config = dict(
    d_expert=96,
    vocab_size=4676,
    norm_place='pre',
    tie_embeddings=False,
    warmup_steps=94,
    decay_shape='linear',
)
Below are experts of layer 6 (counted from 0) of a mixture-of-experts language model. Rows are named router (the router's row for the expert), gate (a neuron's input weights, with its number), up (a neuron's input weights, with its number), down (a neuron's output weights, with its number) and show model dimensions 256-319. Each number is 128 + 24 x the weight over its row's rms, rounded and kept within 0 to 255. Numbers have three digits each.
After each expert's rows: "raises" lists some tokens whose logits its average output raises strongly, later layers aside. This comes from a sample of Wikipedia text that the model never trained on.

# expert 17
router:098125109069144158122085146134121145123117119152152121148128146083146128119080138143136118139127156107148117121087120139105116126134117118117081120120177112128104111154175127118151124172100131
gate0:108136137136072151168109125150168160117149162137143111168144150109120123143098081124151095165103165145144105173115125115093112114106191194142082147121129141087101128169185151119136127168132110
up0:166123098130117088143123103173105163099123142145112159141114166096161113103094129113122120168100133118101125127123112118132129130127107114117133086147116168140156191118137117133105141132117109
down0:169140138121117100113094109126138116115160120131132169078136157094134151180096148124167108160100095144128093138155121144105152157169096058079090068138104131113152141132113171141114122102103169
raises: "y", "ic", "ie", "ics", "ically", "ry"

# expert 3
router:138160146114133136111126155100103146111085079101156176144171158100145112145124119152130073112101136123123149142117123107119130109126116160145116141149179112114152137114122130096121164152108151
gate3:157159156117096137128146164141127160131114093120087140189098136134146112138092146090111123118124080102130152159148143112107153083124105138136125131084122110173137109106129135133113182144153117
up3:106122141097130100126160162142091111092093096150078089129119132113101141172142099137160130147097155095104155153113146159131133155166098117123088131132108120094066152134130111152113119125144154
down3:107139084109119143106092140117154131129145171148136094119122116146118134172120129141151122094108109113139144125105101140144096133156113138158089156141135119095090165177132125117142123132133190
raises: "hip", " of", " that"

# expert 18
router:159135120090159114103098147110101142107151113127156143138144116110150184131104120114131077138135125121130103106134102073130122097139097138119128121100134163107116121171190140113114135130098161
gate0:117147140088137125151137095134072151119149106142129099127162114120115111076100127120146132118126080158125152124107133108130145137155144132117136115136140111114140156134181138128121075098123142
up0:149096154164131147137142131148138139084141139138111125084175136114167145115144177137128109091105133121118130124094098135158074137082134120135146130133141127147166127152135159135133123132094101
down0:136123115129120129135134110102155125131144131107129133112137111136145137084134144130119073131097130122082128147071164113129115097139117129150126123128123102162144129146109131145126152095108141
raises: "ut", "ort", "ac", "ar", "us", "l"

# expert 9
router:147153143122116111088136123093077138097146054107115153148125129132139166134105158123123115127126157087139101141128131154113089112100105099116108145138129122137101116146119125115128139128135115
gate3:135147135110077122112146141120123095119125082091094188133123121136126112158102119168150084156135088102128125126162141161182071114135122146111133132154136122099142095111082154138131085110160158
up3:087082086196128117118119137135122140133138145120116147157145115137113146149133135079094076109080122133158142144148156117143138125129095168119156142135123138149126088127115155156095164143106133
down3:141116101099153137136155124089071151131138118136088138139103107122103131171117108128111131102144106118114115152134135132147066138172114158126146140124120128150126107157160088103122140128105131
raises: "\n", ".", " |", "^{", " in", " ("

# expert 5
router:146142118078139118094098116120116127110133060152171145167133139130138131127131145155115116101180149136152137121155049116126118125097125163128142144119144117150137082126152069145126161147121165
gate31:134147146138074155126145144117106105129139106090129164154163139094093147126160137143121146109116104157125169116153169123131105132098093087119111137149155112162150145105123143085174118161129135
up31:133175133129150131144131105156142131119095112110095097155099127077155155082129154126126152128080126140114083171181161140123091114175085151133054107136146150168103122144141129132144119144107125
down31:123120097098096132155146184135094141114141124097128151180116159095099117122117137089142136093134137168122119144097156103162107178120140150121106123100118102131107135109119139100128096097135105
raises: "p", "an", "n", "am", "ma", "b"

# expert 1
router:128107114112150103108096107111122123083121117120133129159095162077178120127103155120106099086160124121133150114120058130152088107130124163127120149147142129151118089146148060104101145130145135
gate31:174075133099163086088114140133108136112111144140090075141169084115128105153106120140097160145133126166104121116116118110148122136117151138110151128170114113144119102149144107111142147157130117
up31:112128136110098084135110129152124142141126090142115091115143143106113097124140128095092172126113123137140162116133123134152097125139128135140124123158108129150178085158144122140142142141120144
down31:098146132165129106115081128133092142172120108081132162097057135124111112126124130104182090157125120095101134107128166119097121114124163110146147121145127123148115138151120157105118149110114151
raises: "ow", "i", "ig", "ott", "y", "art"

# expert 19
router:132132144072198124103102117112156134142149109152147144119143166111122159136087120141122123124107161100126079148094107119136119147145100146119130155117153140107146105138128090120097149149129125
gate7:141153112128128115084125110147153140129141087157137095132146103095129144118119099156176129119144137176071135141112134157063132118106149151125109176084124109152093116136124156143062122128119124
up7:121102105129181189175144110111103142138159137182162143134167122084106126148082110124155135138108124115129145169174152134153125152164126153121092142113124145116151112091163125150148133104164142
down7:115093150103167138099085086143128170096133132128110130121149126141160079148139137122165142101115089118110115125055152146139146131104114130151129141143146115136162163127154080137102099148116074
raises: " was", " had", " is", " also", " has", " could"

# expert 16
router:159085143102146100127093119106123122104165075118129163153134157110140142112103145117137123074098168112133109130117119130123128119131094118098127137126138143135082129136117109137085147151120116
gate3:127122163123145130082081103146092182126131142156135157130118109132154130126121171108150146143152099125112120146153105081133117100153161133162113160120122098155137113073125150087135107158124141
up3:167139115090156136099147141134160091157154104141103116088120194122149098127139111146126110119121135115176116169160126127120158133151114151109093110093113175121111125123132171095043120141139107
down3:160129138116130188138170106116108169144139156163170104141131106155095149105161147155167150121110125104106160097129069174098137135098165158126133154105082105141148116138116093138171085156149137
raises: ".", "20", "000", "00", "–", "18"

# expert 4
router:139135113096142100137092128114117163112113085132144098124120138141122130117110164165131114109142137132138117110145073098144134112147093135128083091132138136106140104155128133132118152166099127
gate3:116094085151127096136140135154157120120118155133104132113108138141098121123177159163105123143122134159134139158083095148088168137147147139093062129110101145120096151118139150121090177135098141
up3:072143139140158094128143100134174093134139166131114132099096142139175102150122105120148106132133076160144137143119127133113134105097194115153153143122133163174136161148180147089167161124127148
down3:114113149117110148161109146092108134179103117116118149104155166134129101127116143150127094132108123143141135149105157133134136108134128156142072099144130153119118113123126099101126130129108127
raises: "act", "ack", "it", "ord", "ie", "as"

# expert 2
router:146141120128141098121103115121120134119145070147147130140136147090127089097120133125107149131133185111117134137113122095149116124127106123153106118150133128127109092148143104139130138123131171
gate3:166121139104132115122119133108154136157101158064136132103111118142127135142097155134120144148136109114114117113076094138121111114160150090132103164093135150111089156158082050143161129112150102
up3:083151124140148178137159157103097126106129108147123127129170123138129123147106107121147120114124095107114193116120133100099141151137139125077159116143119160174139151098136133175141151153113093
down3:126136176150087162126099138158151147105110122134124090119146156125130144155159128119137139165139140133128181121120099127140119156112138129146143159120134142126143093105157110136092135184099116
raises: "AR", "RA", "U", "V", "O", "S"